config.toml
num_hidden_layers = 9
hidden_size = 320
n_experts = 128
experts_per_token = 8
d_expert = 64
d_shared_expert = 0
hidden_act = "swiglu"
moe_layers = [1, 3, 5, 7]
router_score = "softmax"
normalize_top_k = false
routed_scale = 1.0
balance_loss = 0.00346
balance_bias = false
router_z_loss = 0.001
router_noise = 0.3
init_std_router = 0.0175
lr_router = 0.00133
num_attention_heads = 5
num_key_value_heads = 1
head_dim = 64
vocab_size = 8192
norm = "rmsnorm"
norm_place = "pre"
norm_eps = 1e-05
positions = "rope"
rope_theta = 10000.0
rope_fraction = 1.0
qk_norm = true
attn_scale = 0.195
tie_word_embeddings = false
parallel_block = false
init = "normal"
init_std_qkv = 0.0397
init_std_o = 0.00936
init_std_up = 0.0397
init_std_down = 0.00468
optimizer = "muon_variant"
learning_rate = 0.00816
beta1 = 0.9
weight_decay = 0.023
lr_head = 0.00798
warmup_steps = 96
schedule = "wsd"
decay_fraction = 0.448
decay_shape = "linear"
final_lr_fraction = 0.05
batch_tokens = 131072
max_seq_len = 1024
doc_mask = true
train_tokens = 599800000
max_steps = 4577
dataset = "wikipedia_en"
Below are experts of layer 3 (counted from 0) of a mixture-of-experts language model. Rows are named router (the router's row for the expert), gate (a neuron's input weights, with its number), up (a neuron's input weights, with its number) and show model dimensions 80-159. Each number is 500 + 50 x the weight over its row's rms, rounded and kept within 0 to 999. Numbers have three digits each.
After each expert's rows: a language model's description of what the expert responds to. This comes from a sample of Wikipedia text that the model never trained on.

# expert 8
router:465468515432463587460488482502467423505468454552499516530473531451522521539507524500633576453552476507450451514550545480553507563511519467463481588485590471531473516492466475507500590508583532522454475458607493498504539572506513456474546470
gate0:532449513462447522485525413514543573547471428528457514533424442485517525442507554469534476485542453540497567485479482491519581539538570616514475493471513415465502533604442465495506441552559392536440486432477489550530621421578493427656534563
up0:569548542552491481487535516479540444535513522489536544465442576548509494387568454495475560478452501457554522448461478529387419514469563522546461555457475636546570527473447487434520539445495527456496565571541432607506474425525486566607481412
gate1:480494493422358470530491566418517521513453479514551563408440560515580518608486550479609587488425440487416518457561437506521410504553546513508499516494490510457445547501448463497463471467577534518484548498492482506519459507501492496547494407
up1:508549521562517546460502452535382523575528502531509526479491503447528404495473380446486551464524483515501505487493496502502480468480502462454519540626476456478502578442585469423496515459505504505543555527475549548439566494534528551402573530
gate2:518487517472497556402591544535557503400499538484636495444459549505528464467490567454579522487555523547473452581494445498434407540496507561665550501471451426453550507504512524516441485600491541437499478505521472602516444553592508513518472484
up2:469460488478536494515457523520492456506448529535465564502509485568509561516566544536494543539449518432480485514490569399536502503540520490519513496442540459454485476471547548462514570557445438482511508380581480481536535539468528498505543497
Description: Sports match reporting. Tokens in sports articles and results tables about games, seasons and scoring, such as touchdown, yards, scored, finished, vs.

# expert 25
router:498477561432389566463478500529497508511483573491487439530537446455618507504585560498555509499527452460494466560513525559485482570531498481389473579529552435531551528404559527488512494455538458530446502495553527516474560511490505381500515581
gate0:563500492436447621548486516493491536512572526453486521520476519551582505492461511457490471487486501533442556522469475380474494497455578616394547549495516447457531553423487435501480545458476530547561498531552553480541482569538506484643443498
up0:527469541505457497485500558438478517506573411454561493516479563465540493605534442601544551534497558492569542574531494506490486537421555568517546596478464450494538431455490443400531493429486539572558519519528575456556550498480515497590499470
gate1:469483456459533539526554567360458455435546586529492510487523404605452519360440493498457467478520429535538524568578423521481482505457513502523480555499579575488442522524401476495442466477524424492533566487506466551452532522533614490413509537
up1:447461513572454538497531567487502520515546522477430536502527437590558473449486539489549517419553499553463544491493485499497441546408565454397465570492473524500441493532496477506483484490535378517526591485559495480479528562521546476490495532
gate2:610468481433436468447508547544503516564472437459490511482522481494539468554510459461516454480525561442563486411484501504575567506458541482506505504498446432565508542520419494541409451575563457519521537547517416502482425549457383408495480511
up2:515527520451512531499676427555449548566555542460475586454449423431528548558551508456530516488451528546505530530521429553568529523441437603502438551533520440474569559483507385510466525419547478535455554471505549486572493508471480513460434446
Description: Infobox field colons. Colons after infobox field labels (Company type:, Family:, League:), hyphen bullets starting list lines, and common first names like John, George.

# expert 45
router:544454569376386506443473418484448549505420552487437456491553493504542513511490542483533543438535482456492498525618515578506467605538477409467480617463501496534515528474500538591551515464548486510346437515546506547444540475503478434412554510
gate2:560499609502496475524448562476607510572505568527448507534521467450507508476536523531491539519489471532433456445434537520392532540459460470537493381419401527558473559497573451513593540532538580514446433492538484466450447591483574492497500455
up2:558449523486447413468446471541495413523535585516494455587536478415573439385548514545533518591514552442464469394476458526484558518482547419526527522503530488461552493469535438538600561538518509468534500585469552495549625526544471455484515510
gate3:526525522415484527476525462516399518444520526419508515484468494467508514528519541412422571493488484585486501494408475489442513562414504494601460524520514543496559513494516476457530449562631542503526508523457520493602501459501531451540496426
up3:507452548542481462480477455501624466457479429521494522512558514478482508430508573454406518539488572523496533459470478628441443462657526577464511507436435494432485486526452426476400610554490475496479478556447521473466488505482488477571505489
gate4:649557486497497477441571483496501518570577490547465487476462457485438479522559524493514452512499454594528427470436553528470473527533487562590456457503534579586529487545518550451452428545507441516476535570536472497472475560499437539487557385
up4:486529451473507482505486533519418501488503489547549483541575527456515495551591443570535431445544530560518499502485461493544514493479466412596454502475539492505461452489437465442590547548496541505485451480493548440591478561449533514492557457
Description: Abbreviations and initials. Periods after abbreviations and initials and capital-letter pieces of acronyms, such as St., Mt., Lt., Thomas P., U.S.

# expert 6
router:496451487422455510497477469549457442495515525435456506475526476452611500488535491402556524435474472469459432641509567527534506516541515477483399595538555499529476488427548486452585567441473461533420503519498497513411496552534479474563540486
gate0:433550494529478518420469564500544598469488461574472536493502469352498553532485407502629478504509494413375481513545530568529565524482553504439474533365474518553439492451481449492547506520460527498538498442551496515399437533494566460495450449
up0:390435577532540453493594489451559528553509520468424432521492500479437478395458552403549525533477432497463442676512507519483456545475458441632494438449429514385567502542484490488477485471506498549443582508553487517448478506563544531483480500
gate1:559411549490504669572440478476519580431475555418460510579527455532504490438467526493487614539447461527412569420414468455497390472497554486453479523517430451605525462435554571551440517532489466540453584464552434448454466509546536542521459577
up1:489515460517503540502505468445465461524501488547541459513492411531532530469513484551361478454512529516572556544460527527518498564479507444438552516440487525575509521429556508463492541534391500504537504451470480501469466534545462558494566488
gate2:531521523580417555525596489587499445535589464457542570476563487539526590364534434447481512528471579476452571540502514478538526393422530456500600621427531558434493471469458494513417529590457503586455497450477400494511437515500499438493503480
up2:464514533571499531549513505417474478513492493525424533536461499475544481535455595531479447472449514536517455481486555540482477404458448500473430474479533451552414561517457504484527548515558548377588434545493467419489536480533562444493540605
Description: Scientific term fragments. Word-initial pieces of technical, anatomical, chemical and taxonomic terms in species and anatomy lists, such as cor-d, ob-ovata, met-hyl.

# expert 41
router:469493545424492511500526472497551577516485502495501455501553552511500522479491499437491567533478495444460470550571555553534546530609496492518434563510533509528491424521554626544553498466512483531453456603515554630584470554540463534516566628
gate0:477508520510403516486572498497538553496458522558412464614541542469521454474455601503498505519500505468417491536500542527443490526450449478456551397424530485470569470558525520520460466536541537564502515556575405617575482451547406458611464442
up0:501450407483495568467447471559493485510555476507452457564633502533467572610509471581527431499418397458451548517533515456449482498540472513527493507481588552469462464503460460510525514513468522595491485546566479470575458394484451534559506417
gate1:443522433421394383499526516572552530596479583531559457523514552459516470525609480495442394478543429490482489471555465455561605396613617483457534483475493470548436405494525524475501477513515556500536513521552483605500379440526501500569578544
up1:496517469543454491503449535451511551466506636521472482525480459479490534418504536572525484554524535427543536402391534501544535583539526490575506559469537572479554508425490538595544523376536545415464499529507446488475567519439511435480553463
gate2:562479447575341471491416482526510450489496503523427438522521543498391402486461436497522530488481420469533500426431531486420533401463470609466489472512568513526515528408481569546520447392476545548520475472477497551434455503465548518467571469
up2:408579492525503627565473396437484564427559545465453500460494398493500469473555602466546525433522478627436440621492452514532565437495514411481462527377509477512486395522479542514558531472445452512535481552598470528567507478407448575531551558
Description: Non-Western name syllables. Middle syllables of South Asian, Georgian, Mongolian and other non-English names, such as ba, jan, ya, ala, as in Ulaanbaatar or Saakashvili.

# expert 26
router:491451580495437570503473476524504555561496569505436480481515510484581532491543563495580485460513426550503495536563560495497465615509544521430438553578464460566475527446559498557517481416519464491455467562593475490590460470536526453501489514
gate0:537463518517439456539558573584487494490498512528472472513462485477524624491514525369540503509470467571591497520496473563445490521556493492510495466525438506521533460456493527446535564529535562489484564498446422617468413459529503519486535504
up0:504523419609512532437455495489510466535612413511438478510501516522463453490542454489516525483513419528524491444452527499494501481479497471433556534480550462519492437507534477595421527545491467524585475537590540535593584456472513497530485581
gate1:479494484534429520574408573550470456513532545482551413426515558528534603435581553539431572442534410472456586541431593488460580500498551364470495547463462545533454476498475368481474432486474554529496462469561489505423499530464506514488447492
up1:423554519501510554478405506522566493520559474522510475518444521502395496510486575516529467454486568506530493442417438614557485386543566464507492391456576462568514436546474561523490572443406437546541503458537514529469504534476478443410513548
gate2:512484502472558465531499494524594449468511555533449484498563491413475515446501482581582524454392396492517444487346514546391523524489557486470511568451543471483465445581462501552560484487461518535514503561590548440599483435520481521509467588
up2:496481514469482528564532418460470470517479481502537493517429482543481457528496492512463546453466571542514553434545476439680503415547443533513522511541482508496517561462558557494460493529496472479574533389516466569477552548465501503538498527
Description: Election and place prepositions. Prepositions, articles and list dashes in election, census and office-holder text, such as election in Virginia, Re-elected in.

# expert 29
router:490435519450408556502496491533514515506440521511473470490515508524488513555527452480512518497491510463437523553533530584488542492609477405498444536509510464534519474521526595518561533467592421531485414541493521652502521554533457525504562636
gate0:502541527533495534572487458488603404447525493509402510534566517426514482527486495459536520522510482547551502489531492623460598536525455556476448459515627499524523472485480525475498511460344515492529469442515515512519488490490481383487427533
up0:492529511547618425539543478534570473490590560486500442478448319536518485593520538495468547512545478471509505494441546606440435475616544422564428569498535482436475529419580551572384602469491476526529412462440507498523484456469504427520470527
gate1:451492544547580584585475430530506456519405534487468470447532497457489487500571499471480620531456442475584536444630460597474468478550478506500494459536572480580529493536515473470474455530433524519472561517442619603498503560546464412454565494
up1:466473535494448470510558523500479421501548501558463576491491501444491533522541475478523434454449438480465592439519542560503572524511441542518498573482523498496477547610538465514530576434516406446482543531605410406581547508477539489544495418
gate2:502484449583422532569468503512512455555419532492474550437477486605570572499530486476469494442574523440469481414501509525524465577495557511428473551475493402438419572460504613458530616476481547526591446549484465530494497502423496499452416513
up2:494523432599532435512495566543414428512473461559502490455505567513469472433536445452505407429518506449462514462555562443500490517546593465372527537450522473462471480456546570444574493494478491583524432435547559457461438463486521547483409469
Description: South Asian, Middle Eastern names. Inner syllables of Indian, Arabic, Turkic and Japanese names and places, such as Bh, kar, Kal, hi, as in Akhil or Haifa.

# expert 37
router:550509590503477521458485495513470474557463488463441424431513503467582565543521541456609497499468505433485517622560589579537517535545486462453484580501570445531545518406544531486542544477497411572460503536553449510472533486535525468491519518
gate0:488520407506547522509552448484452554553524505532467523594408539459535472588457388448569439566490516508573472493492513546509474554540398530435473606532477515528532443588495450521446445489546480573576513547566515641561484462518430536410505529
up0:540499461442473406553472619562534570423489460459493463490521469477487586509511519544489467507489470457565514520547517483488516443436540516541503468466508461508452482529533597582558445519510462495514489440520482401473504494490541456487426485
gate1:584444469457461527479416563499475437417454457430528568497527517439575518524516421552499365362538618496472497463420589501565580493503545563523512469544552525505490538471518489469509464515477398534520458424489440489605478502467488522575492581
up1:506483433528564546518556556456563439481442529508516419519505506508461524534599435493497467558495497527518443458561441485468611512475556536476522502489533514594538448458554453421561538542490427499474437443525518464470490380481532555422465454
gate2:581484514456392504512460433497534481548496418438558472461546510416480492531565545436572558577447541453373495451424504626522473485543558523521638434453502489501464464529474465400504520528480461533441558501494508545464448517413439468542543503
up2:456436464420572441465530503433529461476483429569570469516465495505579429467440452537403582471429572452509475519531457505472519516520439477484617605458481524550418454544525454500531481473503588448510501554566361425561421557441470519545501432
Description: Table label cells. Pipes and capitalized word starts in table label cells such as event, country, or chart names, e.g. Mixed doubles |, IRMA, RW.

# expert 22
router:549493553464473498457463423517483405536503565566451472494607456536505564540491567442480546442422478439401507526525552491527449475614593492477438498504542397536567571488543612581437535430557398499464532473497459559439525547488455422498569483
gate0:570596396429466514508516461486433521497509549456541509603575493448499504419476490464448564588580526476555486511449509465493508508416585511431408526546438521597599420500389530513601552528532539508455456446478482624403464521507460482537483477
up0:481599488495536485541515452473543497571473491471559595551567545459537476462424539464418506508469490593481458525472455498567516471519534547489473408545430474612529507474371465426477488488420550532460485477370470561563477456454426445490368452
gate1:430544580511510496537538550500525563452427524635501490520550518465433473570521483401469514485514550506438410448515479556529492507462482492468450462450491541519545441490460588518587528511435505466451488465527612537519461512547489519509461547
up1:443461530481493470448464488524527510408504436447534504454506487442447525488542489556497424499541522558434420504529449569427434501462514427582526431537513509555586478489531514393522487417474488484424468482538521506603573489582541574552570473
gate2:411565504552433539498480554562575485622340565503500517414496447430421522583536461509573494563526554568374532444443437534506507531458458498525474475436399522471550511572524411545436549576504526491434509696413501462538582465466474454491475500
up2:483432525531484524479463589459534496456512556525518392520518526439484512494476442463403536526468482493575521561514436516432523481452496520490458450552483424589598558511492541528581468475463446497579498456547422566527454504529519473505477526
Description: Second piece after capital. Word piece right after an opening capital letter of a name or word, such as F-ay, S-ay, F-oss, B-uck, Bob, Sam.

# expert 40
router:518525517446464511488441421583500492503495507554462487484581466459499512465575567461491589497467457507442499511524495529505483583523515549489538522575484476523496516485549479498514503465478442606410452492509441505440542462501377439425507562
gate0:537455530475440449524457566409472471544464516396462589548408460473500546610503481569451550514515522481556500488501544517515517443588581466554460399594515584507532551470622455516480509422504573398440440449480492533514541573470474562478543522
up0:452503475574465558492566502434437483498489576540576505454427574507492493500583459504453469533539495474547530475593489513427400558496551453444536568521431491615417532465496438551494466552538495493478369535467419493492396410555490525486402493
gate1:603529514570566368565508516457381535447551536569501436501494565472505632479477578490575490359506479545438487506433542536470529547534555535571500487480564547535445514492501453588462526456534437548551491509589492495477616540460457460504467536
up1:444555515402539422500521529548473480572536533429399498502524378494504413501618559414469518473399501454525516590538549533438499479452542508574568499489480506493577441488543494440425429464517489512493454483461463458524585563468461445562525477
gate2:497523498531505504513523466540476451447348529398446460447475400483519558503483459549586581527427504549451535518527482584457469426598538501473406500509453540425439455584571522509509487546562551613430507527524496573431499418445482484514430644
up2:476500514481556401490539520494460515488471513523464603569499493459530558431422503488430456461560513463453549406536541546427452505502397513540476476425491571486532431478525550545593485499460401478429500454579532436462429480500496472463452574
Description: Early word pieces. Middle pieces early in long split words, often after prefixes, such as ex-tra-, rep-ur-posed, Ins-pec-tor, per, con-f.